From a checkpoint of a small mixture-of-experts model trained on Wikipedia.
Experts: 128 tanh GELU neurons an expert, 2 picks a token.
Below are experts of layer 3 (counted from 0) of a mixture-of-experts language model. Rows are named router (the router's row for the expert), up (a neuron's input weights, with its number), down (a neuron's output weights, with its number) and show model dimensions 0-255. Each number is 128 + 24 x the weight over its row's rms, rounded and kept within 0 to 255.
Before each expert's rows: a language model's description of what the expert responds to. This comes from a sample of Wikipedia text that the model never trained on.

# expert 14
Word-medial er pieces. Middle or ending pieces like er, ter, der inside words (counterpart, researcher, concern), plus capital M and continent names like Australia, Africa.
router [134 120 131 147 110 105 126 117 162 145 121 143 114 130 132 166 130 133 132 115 130 179 135  89 110 145 138  87 131 160 153 152 155 151 144 171 108  82 111 111 130 134 141 154 115  79 100 123  94 148 158 112 149 127 152  73 120 113 128 113  62  99 150 155 100 121 107 137  99  94  91 111 117  85 144 149  79 117 160 123 113 117 130 122 142 117 138 118 180 137  95 109 133 121 147 103 118 120 133 128 141 127 107 127 114 149 115  98 130 139 104  99 121  99 150 150 135 145 152 125 203 133  89 108 133 150 106 145 127 207 128 150 117 133 162 137 124 122 107 143 134 119  89 133 140 159 153 111 133 109 121 169 135 166 202 156 176 112 132 146 129 117 141 145 112 126 109 115 101 113 110 149 125  82 121 105 156 112 147  92 110 108 135  99 109 130 152 116  93 118 121 159 136 132 142 136 158 144 162 112 107 127 133 124 109 104  64 106 113 131 137 142  98 113 112 116 119  75 121 143 155 187 162 116 139 139 136  94  89 163  98 124 141 129 159 141 171 105 144 159 112 114 142 106 169 149 171 139 142 143 130 118  99  93 137 125]
up1 [103 134 118 120 107 144 178 141 120 110  93 144 129 149 150 102 122 196 139 140 144 145 112  97 119 101 146 113 113 158 117 148 146 151 119 137  96  65 130 135 142  87 118 148  91  99 138  94 153 127 167  91 160 144 167  99 112 150 131 135 134 156 142  71 108 130 137  94  61 120  97 170 126  98 116 131 156 134 169 111 145 125 140 112 116 163 134 101 132  80 126 129 147 161 144 109 166 109 196 117 121 122 133 143 125 111 131 121 105 105 127 118 139 111 144 123  88 155 141 125 176 153  68 138 116 149 109 104  93 117 146  88 130 174 175 140 133 144 152 138 157 144 149  96 113 126 159 133 161 145 131 133 134 162 155 146 151 125 155 129 124 172 134 131 147 114 122  96 127 121 120 129  94 123 140  65 102 102 134 110  80 139 109 132 104 126 173 110 120 123 119  87 163 116 117 127 153 105 119 127 126 158 130  93 113 152 131 166 119 162 123 160 122 161 163 130 163 111 108 138 150 124 157  96 117 121 174 112 145 134 141 147 134 144 120 149 121 120 143 145 113 107 107 143 151 154 125 170 146 155 143 139 185 135 142 145]
down1 [157 130 156 162 119 119 103 121 112 108 103 120 152 133 103 147 127 116 176 139 110  97 113 140 142 151  92 129 144 132 139 190  92 115 106 130 120 177 140 105 176 112 137 128 165 129 124  92  74 139  84 146 160 111 123  98 136 132  90 113 124 154 171 119 142 136 152 179 139 176 147 157 107 144 105 125 146 130  83  95 135 116 142 186 147 124 107 144 104 153 108 116 121 126  94 148 130 142 171 123 116 125 132 167 137 129 139 178 144 180 161  98 141 141 106 120  85  94 111 116 142 115 157 142 128 121 160 128 120 131 122 121 143 135 161 129 129 117  98  98 156 129 114 164 162 103 109 137 123 125 150 126 140  89  91 136 106  60 102 127 110 143 162 127 143 151 104 155 109 146 130 104 129 115 153 109 143 138  79 147  90 116 151 139 140 124  97 131 128 122 133  92 115 145 175 111 135 115 156 113 107  87 205 140 127 118 133 122 154 113  99 111 136 189 100 155 163 132 115 129  96 130 112 140 158 138 144 164 138 131 101 127 110 127  99 103 115  57 119 116 140 109 125 147 128 113 121 151 178 151 118 130 154 135 121 122]
up2 [112 109 143 143 156  91 104 131 132 136 125 112 147 122  82 124 115 110 118 128 138 123 137  75  97 106 120  89 136 131 128  87 104  94 167 133 136 151 155 175 134 128 167  93 120 128  95 140 137 107 103 143 139 187 139  90 121  82 124 125 107 118 180 129 115 148 109 110 116 102 152 107  95 129 167  89 143 106 162  81 167 110 129 144 156 110 114  91 143 158 161 134 108  90  85 128 115 123 153 169 124 156 125  78 115 158 135 126 131 145  94 121 109 126 133 172 103  95  63 144  84 112 124 122 168 138 111 159 131 132 103 107 157 171 163 116 124 136 131 153 124 142 157 128 121 146 107 145 140 145 126 146  82 164 117 143  71 111 173 125 115 142 169 106 155 123 121  94  79 115 137 135 143 126 138 139 151 113  88 156 127 136 136 120 152 126 157  89 153 134 139 174 100 149 114 137 108 110 103 123 116 101 140 135 108 128 128  92 156 148 151 102 130 149 100 169 127 123 100 160 125 111 127 148 132 112 133 138 129  94 144 112 147 156 143  92 118  91 157 105 121 104 165  61 148 135 148 145 153 145 133 115 106 122 115 127]
down2 [124 115 118 156 105 117 112 104 116  98 128 138  90 123 164 135 106 131 113 142 124 117 138 151 123 143 114 151 134 129 105 137 140 122 118 121 101 137 122  99 127 126  70 167  95 147 144 101  92 108 146 166 116 137 101 108 121 117 128 156 119 125 152 159 113 123 175  95 131 112 104 161 151 150 115 155 122 148 131 160  83 111 137 137 127 120 151 132 159 101 141 149 117  91 155 129 110 115  87 103 153 125 150 142  84 126 143 111 111 100 150 195 149 120 124 119 175 125 137 121 163 132 136 136 106 126 108 106  96  99 109 173 121 156 155 120 133 115 144 183 120  96 150 139 159 100 158 161  84 150 108 198 115 140 151 126 101 135 133 170  93  97 130 140 117 129  87  96 155 131 102 157 145 137  84 120  90 166 106 131 120 110 103  89 125 104 151 191 158 120 110  97 124 124 111 133 160 120 170 146  95 132 148 148  91 132 135 134 110 121  95 122  98 102 122 123 151 121 137 135 139 169 130  92  92 118 125  85 136 119 132 143 124 154 123  79 111 146 128 105 128 217 153 158 118 136 145  78 140 148  99  90 145 133 129 122]
up3 [119 159 126  96 130 132 138 122  97 150 109 118  99 101 140 132 136 144 118 118 170 122 131 118 142 168 124 128 128 142 169 188 133 179 120 110 131 138 196 103 117 108 139 148 116 105 135 124  83 155 119 173 117  96 132 122 136 178 104 151 189 128 141 110 101 128  97 106 141 109 136 134 145 114 164 116 155 136 175 118 178 105 152 116  86 104 104  99 119 126 155  90 148  72 105 110 143 114 155 147 139 165 140 119 126 126 117 124 115 136 153 146 146 107 131 148 147 100 126 126 112 117 134 131 133 133 134 143 120 125 104  69 118 114  76 150 122  91 132 123 135 147 119 123 122  81 131 135 163 145 160 167 119 197 121 145 110 130 147 116 118 164  89 114 143 120 134 143  97 148 162 112 155 131 139 127 120 148 137 123 143 127 133 140 108 124 127  77 100  86 114 168 106 157 144 122 184 110 118  90  92 136 128 129 107 161  92  91 153 145  91 127 136  92 110 136 158 141 112 176 114 118 152 180 137  89 115 169 162 143 103 141 116 113 162 111 118 132 121 178 130 129 131 147 101 129 144 132 101 159 111 158 122 127 177 114]
down3 [115 126 113 129 104  80  80 115 153 174 118 124 134 124 119 163 120 174 157 111 143 128  89 137 113 125 167 167 124 109 111  97 108 152 143 129 168 113  79 106 132 145 132 126 118 167 151 159 162 125 139 118 139 126 151 136 134 104 118 129 125 106 136  81 125 123 120 147 143 118 143 137  80 127 104 123 142 152 114 140 124 140 141 159 138 117 154 120 151 116 131 118 130 104 147 123  93 114 139 147  89  99 129 190 137 126 138 122 155 125 102 113 164 116 149 109 102  96 162 153 141  87 198  86 137 172  82 146 129 104 117  67  80 116 141 116 118 166  99 108 150 134 152 133 108 140 132 147 141 144 155  86 122 121 160  98 110  88 146 119 140  84 127 116 127 122 106 140 111 127 104 104 104  74 152 121 151 122 121 130 129 119 170  98 149 124 181 148 157 137 126 160 127 126 136 178 111 102 110 111 118 137 121 105  92  86 147 110 172 121 167 146 149 118 101 143 172 117 132 136 152 125 154 155 108 159 135  84 109  97 100 114 112 129 159  90  97 117 126 116 112 152 197 132 125 134 151 142 117  94 130 154 128  89 146 128]
up4 [ 81  96 127 101 128 126 110 120  93  82 128 175 152 141 136 165 179 159  85 131 163 105 152  81  90  79 150  78 116 125 137 114 132 109  99 123 147 135 142 115 125 123 156 118 130 134 151 149 153  86 156 149 164 111 114 111 127 135 169 138 140 136 142 169 129 129  91  90 115 113  67 122 148 118 138 129 156 110 117  93 113 176 123 115 107 155 143 126 173 127 133 130 143 110  93 126 126 136 142 166  92 138 116 117 140 139 132  94 138 100 112 157 121 134 126 169 130 109 130 180 146 144 153  80 184 147 117 131 133 102 137 132 139 156 180 120 138 116 123 130  67 152  89 149 152 141 132 137 139 137 169 127 145 135 189 114 116 131  65  79 111 111 123  90 136 127 124 100  86 135 112 110  77 101 142 120 104 116  97 122 144 162 138 163 165 111 119 118 136 108 146 148 152 137 123 134 119 142 146 147 105 131 113 132 116 128 105 118 125 129 114 149 144 120 101 126 160 104  97 158  98  98 168  89 133 125 140 103 132 146 124 113 145 121 107 128 108 132 153 100 132 159 125 126 106 151 127 139  65 121 173 141 129 156 114 149]
down4 [139 134 118 120 133 116 170 140 135 108 152 132  88 153 114  96 114 109 172 149  98 147 122 148 145 162 174 117 109 135 133 112 134 116 103 126 132 123 109 162 124 146 111 155 152 149 149  99 151 155  93  86 132 158 120 147 147 141  97 116 130 135 158 158 152 125  94 128 136 139  89 133 117 140 103 136 119 113 107 173 111 133 106 126 121 147 102 143  72 163 134 130 138 148 130  92 131 106 176 145 104 119 192 165 123 132 151 117  93 142 152 101 109 176 100 120 132 131 114 157 118 159 165 150 135 142 174 124 139 158 146 137 121 139 133  87 145 126 127 127 140 123 143  88  99  73 135 124 126 168 109 109  97 121  79 123 155 125 122 101 120 122 101 115 187 135 143 111 118 182 136 111 170 165 131 116 100 177 107 179  74 110 183 115 105  85 139 175 123 140 158 127 124 160 131 140 145 142 137 123 149 129 140 103 183 123 103 121  90 164 138  74  97 141 124 169 105 111 110 100 133  90 134 120 152 127 143 102 147 135  85  94 109 122 128 124 131 110 100  96 137 120 122 103 143 116 159 114 112 123 118 141  99 168 128 119]

# expert 21
Word-internal s and in. Middle pieces of words, mostly s and in after a prefix or stem, such as ra-in-bow, with-in, con-s-ented, non-s-ensical.
router [173 133 133 135 152 121 129 104 135 131 147  94 120 124 178 137 149 133 121 133 117 120 147 114 109 173  83 134 118 140 146 174 121 120 109 120 103 142 153 111 114 133 145 111  95 126 106 102 131 163 140 118 124 147 193 137 125 130 129  84 138 116 103 145 113 127 124 142 146  93 118 147 101  93 133 127  96  86 151 137 117 137 143 105 117 156 129  70 133 144 169  97 149 119 130 105 151 100 120 147 130 141  91 149  77 137 139 109 143 134 136 131 149 138  77 112 100  88 141 105 157 137 109 127 148 166 149  99 128 109 158 167 130  86 146  96 132 123 123 104 117 129 110  93 114 139 141 106 135 175 116 126 122 101 150 127 155 122 156  97 163 157 156 184 103 138 129 126 112 120 133 131 106 110 135 123 100  95 130  90 138 111 118 153 109 143  71 134 118 153 141 141 130 117 112 149 159 154 164 111 158  78  92 122 137 139 107 102 115 174 125 104 140 119 189 134 111 160 137 107 196 130 103 167  81 119 112 124  89 162 102 104 171 146 113 125 144 103 151 134  94 107 154 133  89 135 138 136 168 104 160 155 151  74 133 170]
up1 [131 134 127 141 125 168 116 133 114 161 135 104  90 139 149 150 149 132 107 177 128 129 127 118 111 169 104 126 126 114 150 113 123 142 127 128 159 129 110 118 113 156 130 138 154 132 144 113 127 139  95 102  77  86 141 106  99 117 119  84 160 135 114 145 106 132  97 124 163 105 110  86 159  96 134 154 157 130 128 124 140 114 132 133 124 134 128  51 154 106  85 106 138 133  95 163 140 114 124 163  91 130 134  64 116 167 124 121 104 103 140 118 134 136 109 111 112 158  97 129 114 155 177 132 148 136 105 105 127 100 143 132 114 135 119  93 101 175 147 138  99 101 127 181 144 114 131  99 114 133 143 161  82 129 147 125 110 129 116 154 162 105 100 128 159 153 157 128 131 145 158 122 117 134 111 137 172 160 132 132 113 154 142  95 127 143 140 145 134 192 117 151 123 133 123 126 110 104 151 110 147 123 169 138 113 141 100 142  70 132 109 142 138 114 204 187 136 179 117 128 153 130 117 151 142 159 134 148  91 195 153 100 118 149 106 107 130 152 149 124 128 141 114 151 114 172  80 134 119 146 140 160 174 162 110 103]
down1 [149 142 136 141  93 106 152 123 146 139 116 129 130 113  72 115 130 108 117 194 110 135 134 139 105 150 142 141 159 148 128 128 144  95 132 135 118 148 122 146 100 141 156 149 101 130 112 160 114 164  78 152  88 102 114 136  89 136 133 126 133 131 144 105 133 138 168  96 151 153  89 127  93 152 126 135 123 131 114 114 151 130  82 153 151 160 156 123 130 140 122 150 163 167 154 117 113 146 152 107 119 144 143 155 141 106  71 149  95 145 132  84 151 128 160 143 149 124 111 120 150 110 118 118 102 144 130 134 136 113  93 149 127 129 118 136 127 108 140 112 149 100 114 106 144 141 158 143 144 118 128 196 128 121 108 134  84 113  93 122 145 136 143 157 129  82 119 110 128 126 143  91 123  91 157  99 117  55 146 110 148 137 132 169 150 128 177 150 113 109 103 144  82 196 140 144 126 140 100 148 166 126 114 117 107 153 121 135  94 173  79  99  79 134 135 135 115 121 112 114 106 139 167 125 102 121 137 136 131 104 154 123 151  90 118 180  81 113 183 109 103 167 137 162 121  84 103 162 134 115  92 119 103 107 154 130]
up2 [119 124 104 146 148 102 137 100 109 134 143 129 150 147 120  86 129 113  92  94 191 124  96 106 135 127 116 124 136 122 186 149 160  92 138 151  80 115 106 132 164 124 134 117  77 101 130 135  58 121 129 103 135 172 116 162 142 110 157  86 131 169 112 125 118 101 139 114 123 101 144 139 124 127 132 136 195 111 151 149 147 125 114 137 149 135 183  80 103 119 104 135 170 130 123 106  55 158 130 148 149 132  90 155 122 112 119 103 142 121 148 109 155  96 124 114 156 143 140 167 135 150 106 113 111 175 166 175 174  82 131  97 133 129 156 117 158 145 132 111 149 140 101 113 110 122 171 125 111 129 158 105 125 146 133 145 102 126 175  97  94 115 148 118 109 114 133 164 200 142  95 117 112 136 131 135 152 138 157 129 132  91 166 109 149 130 132 100 132 127 131  86 107 128 161 163 146 153 155 112 157 104 132 132 155 102 118 120 117 169 132 124 143 143 136 149 112 130 116 147 138 123 109  85 135 102 124  87 151 119 118 131 134 104 116 131 107 142 155 140 126 110 154 129 101 132  84 135  99 104 153 148 125  95 148 121]
down2 [150 120 125 117 162 133 107 128 124 142 190 118 105 126 115 142  86 167 159 170 121 134 167 119 133 163 152 129 105 131  96 136 141 126 137 127 145 118 196 117  98 119 161 178 148 117 133  81 132 183 147 125 149 134 144 113 149 134 142 150 112  71 135 140 131 123  82 131  89 142  90 106 103 119 103 131 126 182 126 134 123  80 121 157 152  98  88 124 169 142 136 174 113 120 142 134 143 110 132 127 100 143 134 132 120 131 178  95 119 136 124 157  86 149 130 170 153 114 118 139 111 125 149 137 122 108 142 134 125 126 139 156 105 141 149 160 139 117 120 145 167  96 129 140 138 106 116 105 112 135 142 123 103 101 122 128 140 115 123 107 125 149 120 141  82  93 123 116 119 147 157 163  91 112 159 147  96 118  75 110 115 117 137 161 143 131  87 113 164 151  66 136 125 121 128  79 119 117 146 135 155 138 137 129 107 148 180 130 147  97  79 130  81 130  95 123 124  80 144 140 174 154 155 171 145 153 119 149  95  97 140  98 126 135 125 131 168 113 124 116 106 145 126 169  75 124 142 153 137 133 117 141 109 183 117 148]
up3 [171 103 146 161 153 137 103 143 101 108 111 158 137 160 110 141 120 114 119 119 140 116 179 111 140 138 103 148 138 154 119 129 156 169 161 122 103 124 150  93 119 115 111  82 105 180 106 134 156 128 142 167 110 156 121 113 155 108 111 164 139 113 162 135 105 117 105 121 113  96 129 112 127 148 116 131 138 111 179 107 194 132 159 110  97  92 126 116 128 128 134 109 128  71 139 110 151 118  96  89 135 150 141 137 151  95 167 108 165 141  84 104 109 136 121 104 133 134 110 144 118 151 172 107 128 145 163 113  92 174 128 123  81 178 160 115 149 110 127 112 109 122 148 139 153 127 113 142 121 147 142 102 129 105 144 122 163  80 162 141 155 156  87 100 147 136 101 137 122  89 120 138 115 142 134 100 107 154 123 109 177 133  94 185  63 100 111 126 148 111  99 138 128 144 130 124 148 171 143 127 136  97 115 132 141 115 147 124 111 103 120 115 120 122 141 165 132 177 171 134 148  78 154 129 136 134 119 106 149 107 111 114 199  98 159 136 112 152 104 156  96 144 139 151 126 129 127 119 133 150 158  89 107 118 149 128]
down3 [121 134 122 125 134 139  98  46 142 134 109 111 148 129 142 127 109 134 132 162 147 140 142 114 139 112 119 159 140 106 111 167 158  90 107 122 178  98  83  96 151 154 140 112 137 125 142 123 138 165 101 108 154 162 150 117 141 124 168 120 135 142 150 170  72 167 128 187 117 107  98 100 123 140 120 180 127 125 114 129 134 132  95 138  90 166 109 153 116 129 127 178 165 128 138 163  91  95 188 108 143 126 143 131 107 141 120 139 104 117 133 127 169 138 154 138  99 113 146 145 157 154 114 139 126 112 163 118 142 130 127 163  99  88 145 115 141 148 116 161 148  91  79 143 136 140 142 132 134 121  99 152 112 135 161 103 118 147 102 106  83  98  77 140 176  98  89  76 110 169 157 108 123 123 147 127 125 121 138 108 150  92 138 130 106 122 148 132 143 143  91 137 109 121 170 120 120 122 117  97 106 126  81  94 151 136 107 112 148 119  98 174 151 124 123 161 109 169 112 166 156 124 135  95 171 114 157  90 131 128 158 135 176 136 141 146 127 104 132 105 111 132 140 127 132 101 152 106 111 144 107 109 140 103 130 139]
up4 [ 82 154 143  98 162 170  94 128 143 107 157  91 121 109 144 122 127 126 159 135 112 106 136  89 140 130 117  97 117 166 123 146 140 159 147 123 199 152  84 122 147 177 127 143 143 145 136 101 116 137 149 144 119 117 129 137 106 142 139  82 137 119 120 127 124 142 105 134 149 110 120 122 133 106 143 124 116 104 117  99 139 145 107 142 151 126 134 102  92 124 128 116  88 130 136 111 137 165 139 146 105 105 135 109  97 118 119 105 152 114 121 121 198 187 157 128  99 107 134 161  95 155 119 138 140 144 117  72 155 130 139 144 108 145 139 178 114  95 145  94 146 151 170 165 120 101 109 129 117 167 128 133 135 136 109 152 110 181  71 150 116 107 148 170 150 140 121 138 159 126  87 115 111 197  87 140  95 108 156  96 125 153 146 118 143 124 115 144  84 127  70 179 107 109 123 134 142 106 100 115 107 130 128 137 125 106 105 103 137 154  82 120  87 170 113 133 127 125 122 119 116 114 114 128 106 117  77 122 100 137 117 145 137  91 140 107 124 149 157 164 142  89 141 111 119 101  80 133 111 106 150 150 130 121  76 123]
down4 [162  97 129 120 131 135 110 135 142 136 164 122 134 149 113  95 179 161 125 133 164 153 135 162 118 122 136 140 144 112 108  74 151 119 129 134 181 162 108  87 107  94  97 107 131 122 122 110 121 139 101 138 136 103 127 124 129 154 129 146 142 142 120 113 135 156 123  94 139  96 133 124  97 133 129 124 133 156 180 122 139 108 134 125 152 135 114 149 123 183 107 117 139  78 127 102 146 131 119 129 150 176  85 154 117 181 119 116 133 172 163 109 142 130  94 124 109 111  96 107 118 117 133  98 105 123 139 106 109 146 128 146 131 126 130  96 114 126 167 117  84 125 132  93 153 158 107 120 130 136 120 122 142  79 119 123 110  73 120 146 157 121 110 122 124  98 166 146 128 137 115 154 153  62 165 122 146 110 102  89 136 118 117  89  76 164 135 161 158 136 131 126 175 144 122 135 166 135 111 157 121 143  90 112 153 155 149  93 145 117 167 118 135 146 138 158 187 173 101 182 123 111  85  90 147 160 114 203 124 127 107 112 146  90 134 103 148 148 109 148 137 133 138 143 152 131 114 112 119 111 109 100 161 151  95 117]

# expert 6
Single-letter word pieces. Single letters or short pieces inside words, mostly u, r, h, m, am, as in Joaq-u-ín, P-h-.D., beta-lact-am-ases.
router [138 130 159 142 152 152 160 146 132 163 135 125 177 117 105 162 135 147 136 141 127 165 161 121 107 170 124  57  83 136 161 143 158 120 142 135 141 140 153  86 126 173 135 135 126 114 122 102 123 112 125 114 134 150 158  90 167 105 112  77 120 127 113 134 114 140 100 136  84 157 147  93 125 122 103 119 119 134 121 102 105 115  92 142 152 153 135 127 104 125 150  74 140 143 102 161 119 124 151 147 156  79 147 143 140 134 108  93 134 179  81 108 126 143 148 100 131 117 176 161 131 162 117  96 112 124 160 105 123 125  67 166 126 107 151  89 130 123 139 112 136 117 116 128 105  92 133 127 190 129 117 147 157 146 159 113 122 159 107 141 127 129 134 120 124 147 111 156 143 100 153 115 104 152 107 118 110 168 114 141 108 145 143 105 117 132 143 138  61 109 136 141 174 137  72 136 146 144 121 150 147 135 163 108 144 133  95  97 120 158 157 137 124 107 118 154 141 130 158  96 172 100 164 122 133 149 111 118 109 131  80 116 134 119 138 137 159 140 146  75 103 104  72 112 135 126 153 135 143 110 180 147 118 126 148 152]
up0 [143  97 109 129 103 108 107 134 125 118 149 120 103 139 150 142 158 140 186 127 134 148 156 141  71  68 129 130 145 147 160  94 100 127 133  87 144 137 115 121  94  88 117 138  89 160 179 127 135 134 194 119 167 138 120 151 124 123  81 131 124 128 100  90 122 113 126 200 148 118 135 144 183 140  84 144 123 150 104 120 125 135 120 135 129 117 127 139 120 111 141 131 134 117 111 110 139 179 125 122 101 147 115 110 137  96 135 156 147 121 145 134 112  88 128 119 133 174 121 149 114 103 118 122 148  92 150 116 171  99 113  87 107 144 142 175 145 130  77 128 123 126 147 165 143 117 123 142 104 145 111  98 138 125 152 110 129 136 112  75 100 139  90 130 128 153 157 118 121 130 155 115 114 160  99 129  97 130 113 146 119 104 134 154 135 142  72 169 105  89 136  90 121 148 119  76 106 140 187 115 130 168 145 105 154 155 107  91 162 156 139 116 153 122 144 162 136 128 124 131  95 103 131 158 121 112 139 147 101 127 147 117 155 125 135 184 121  78 116 126 136  85 136  74 125 103 127 137 149 119 139  85 128 133 101 117]
down0 [109 125 134 123 137 113 158 127 114  88 125 140 135 128 186 135  84 122 163 135 138 129 139 130 156 105 120 135 101 141 118 132  91 118 149 175 108 127 138 123  93  98 104 141 156  78 104 145 175 134 128 123 181 148 133 192 136  57  98 124 112 170 157 174 144 109 125 134 120 132  99 101 132 121  99 154 140 117 121 133 131 142 126 125 145 153 145 117 120 135 116 147  93 119 141 140 108 132 129  97  82 169 124 112 146 110 132 121  86 164 117 130 143 151 112 149 153 140 113  94 119 128 137 122 152 125 119 165 127 130 100 126 159 151  96 136 162 110 151  92 140 109 127 153 174  93 125 158 113  81  97 149  87 110 114 165 108 157 150 117 123 141 121 135  98 154 109 136  89 145 102 159 113  95 145 138 136 142 113 107 145 110 106 109 124 120 103 121 166  92 148 140  96 117 121 162 119  97 127 127 131  91 121 124  92 142 117 128  94  90 103 121 129 143 155 124 146 143 120 161 148 119  85 118 143 148 163 158 175 138  93 114 114 140 166  98 175 130 114 129 152 151  55 165 127 156 184 179 101 133 137  95  99 125 144 118]
up1 [103  97 164 132 155 172 131 150 110 162 121 148 127 122 108 130 118 144 103 140 136 153 116 134  95 119 156 121 172 123 173 123 143  81 114 136 132 126 119 126  89 150 158 127 125  72 139 134  93 100 163 116 143 131 126 115 152 116 146 141 128 140 135  81 178 143 170 144 103 100 147 145 131 112 123 152 141 128 148 114 121 118 159 127 151 154 130 100  95 123 104 163 138 128 132 106  88 101 108 155 148 103 105 143 142 156 132 127 116 137 114 170 142 173 141 122 121 111 156 125  95 142 173  96 157 112 104 106 119  76 127 103 118 180 119 195 114 157 173  85  96 104 119 175 124 154 121 119 140 127 158 121 119 119 130 160 130 101 112 109 129 134 122 154  98 156 107 149  90  97 106 143 135 102 144 162 129 131 101 138  92 122 133 133  92 124  86 141 106 129 129 111  81 166 145 191 118 151 174  99 147 135 117  91 155  56 119  86 140 137 117 130 103 136  94 118 153 163 145 138 127 140 104 109 136 136 123 111 153 125 123  81 143 130 105 151 125 136 133 161 126 153 139 117 122 167 136 118 137 119 133 164 141  55 139 128]
down1 [132 124 124 129 141 138 116 139 155  87 160 139 106 135 176 152 142 117 191 128 109 166 119 137 121 131 139 148  86 154 132 151 138 116 105 151 103  92 173  88 126 127 181 123 141 118 125 125 111 158 133 105 127 110  97  73 125 125 115 169 104 123  97 120  85 147 151 149 113  94 139 122 102 143  64  94 124 141 139 138 136 161  62  96 105 148 125 111 143 121 103 119 115 128 135 121 100 137 112 108 128 124 131 107 109 104 138 120 105  89 153 124 115 132 136 163 114 153  83 119 125 141 123 153 153 113 134 116 152 180 112 131 126  88 142 128 148 122 140 127 106 114 130 123 157 144 118 125 130 107 125 138 135 114 179 108 124 177 188  96 110 156 142 122 118 124  73 149 144 152 178 145 135 115 113  98 145 100 118 143 118 109 123 115 148 108 100 179 165 138 149 155  88 108 143 160 103  78 136 125 103 122 118 162 150 146 144 115  90 108 117 134 148 151 115 137 163 105 120  80 154 157 123  69 111 151  94 143 163 121 165 137 136 149 143 168 114 171 107 126 103 132 104 153 124 138 146 128 100 138 172 151  79 151 152 137]
up2 [115 122 183 133  68 119 131 124 125 117 123 127 108 124 128 118 168 120 123 157 128 115 128  79 137 111  88 121 110 108  62 144 123 149 147 107 158 108 130  96 116 177 146 152 131 131 123 124 105 168  94 169 135 140 143 135 149 115 118 141 123 122  74 184 120 132 106 143 142 101 139 108 146 107 112 131 154 117 101 134 116 127 103 114 143 112 114 149 128 142 100 136 100 137 173 124  98 130 157 127 150 158 115 133 132 141 110 138 111 116 154 148 132  80 138  85 159  85 126 135 152 112 101  96  91 128 174 117 123 118 106 114  99 166 160 115 120  97 143 181 110  75 102 159 127 123 138  69 130 144 114 155 120 181 135 127 140  94 115 139 109 149 134 159 152 119  97 106 112  93 150 145 121 126  91 154 110 182 149 134 125 138 112 131 148 133  79 123 109 158 110 146 119 131 142 132 161 113 150  68 150 133 134 118 148 148 108 139 136  98 116 114 125 115 155 139 165 132 120  52 111 149 118  86  78  94 130 101 164 144 107 103 104 144 107 130 108 190 141 135 133 117 144 141 136 137 134 126 124 173  94 150 111 114 123 160]
down2 [ 93 151 147 134 129 139 143 124 109 112 110 112 132 123 144 153 130 174 156 138 146 129 143 118 144 175 104  91 139 109 203 114  92 113 128 153 114  65 115 108 102 135 151 154 155 141 136 121 151 136 145 100 145 129 140 130 111 162 133 107 130  83 141 164  88 116 120 137 111 125 142 126  99 134 137 124 135 121 131 186 156 134 116 113 169 152  95 131 122 120 156 123 172 152  94 128 132 173 112 131 118 135 149 137 131 104 160 119 167 179 118 106 118 119 140 113 123 108 120 136 123 166 191 136 181 152 143 144 171 124  97 167  60 187 164 141 119 161 123 111 139 111 134 144 110 103 176 117 158 170 117 123 123 121 110 128 121 109 111 151 126 100 108 138 127 127 161 158 181 106  93 100 108 114 153 122 106  83 131 144 141 158 146 113  96 118 143 105 112  97 114 129 116 127 129 151 133 139 105 173 150 136 136 105 100 128 114 137  67 184 121 122 156 132 135 138 118  92 102 148 134 135 132  89 147 131 119 111 141 144  76 141  93 125 144 122 181 123 127 106 158 146 108 115 110 128 133  94 148 107 122 108 140 177 137 143]
up3 [119 173  97 139 132 131 117 133 161 124 104  97 129 125 166 120 138 172 148 152 116 136 128 110  97 117 104 164 100 131 178 154 164 175 139 113 128 132 141 106 131 127 152 144 132 145 134 120 134 148 141 117 152 176 103 110 122 122 145 128 125 125 163 169  98 168  92 160 125 158 115 161  55 151  90 127 127 117 126 139 105 109 108 116 114 155 144 154 127 145 104 126  91 156 150 133 170 130 126 141 123 144 141 105 107 130 142 129  77 127 113 129  90 168 124 103 113 117 136 132 136 150 131 126 112 144 142 135  94 111 104 132 149 138 175  94 111 146 177 148 156 109 135 151 142 136 188 155 144 154  88 110 183 146 115 113 105 133  87  89 121 121  95  99 139 120 166 128 116 122 138 136 132 174 136 113 135  94 103 108 167  99 132 142  90 139 137  89 113 128 137 103 132 151 133 116 152 106 112  93 157 123 146 117 170 129 112 121 130 102 164 169  82 101 151 161 128  90  79 106  99 160 132 127  96 111 122  99 130  88 140 128 178  95 112 110 156  82 114 169  90 138 121 121 127 109  94 164 124 164 110 128 126 136 116 160]
down3 [137 105 163 100  82 161  95 101 154 106 112 162 165 137 126 103 155 145  98 133 124 101 122 140 108  99 173 146 109 143 161 149 126 108 152 152  96 110  88 183 145 119  72 128 148 162 113 139  78 103 133 123 104  92 150 120 112 113 117  94 117 117 135 141 129 146 132 109  84 143 136  88  94  88 153 115 137 171  85 144 164 151 129 123 132  96 122 157 125 105 114  91 145 129 157 136 110 103 125  74 128 126 160 116 191 147 137 103 112 145 120 111 178  94 145 135 133 141 128 159 132 117 148 170 118 128 118  92 137 122 155  96 132 105 118 111 115 168 136 125 131 108 156 134 107 116 148 106 124  90 140 142 137 123  97 133 184 138  92 168 101 128 158 172 122 144 136 111 117 128 168  95 175 123 186 108  85 132 104 141 150 150 153  98 139 123 147 146 127 119 145 137 130 134 127 109 123 153 116 124 117 110 110 135 108 158 146  83 134 135 136  90 115 146 101 102  77 152 139 141 140 152 129 165 134  90 175 101 115 139 107 138 161 108 123 139 115 135 109 106 161 153 129 180 137 142  99 150 147 144 113  95 132 123 110 134]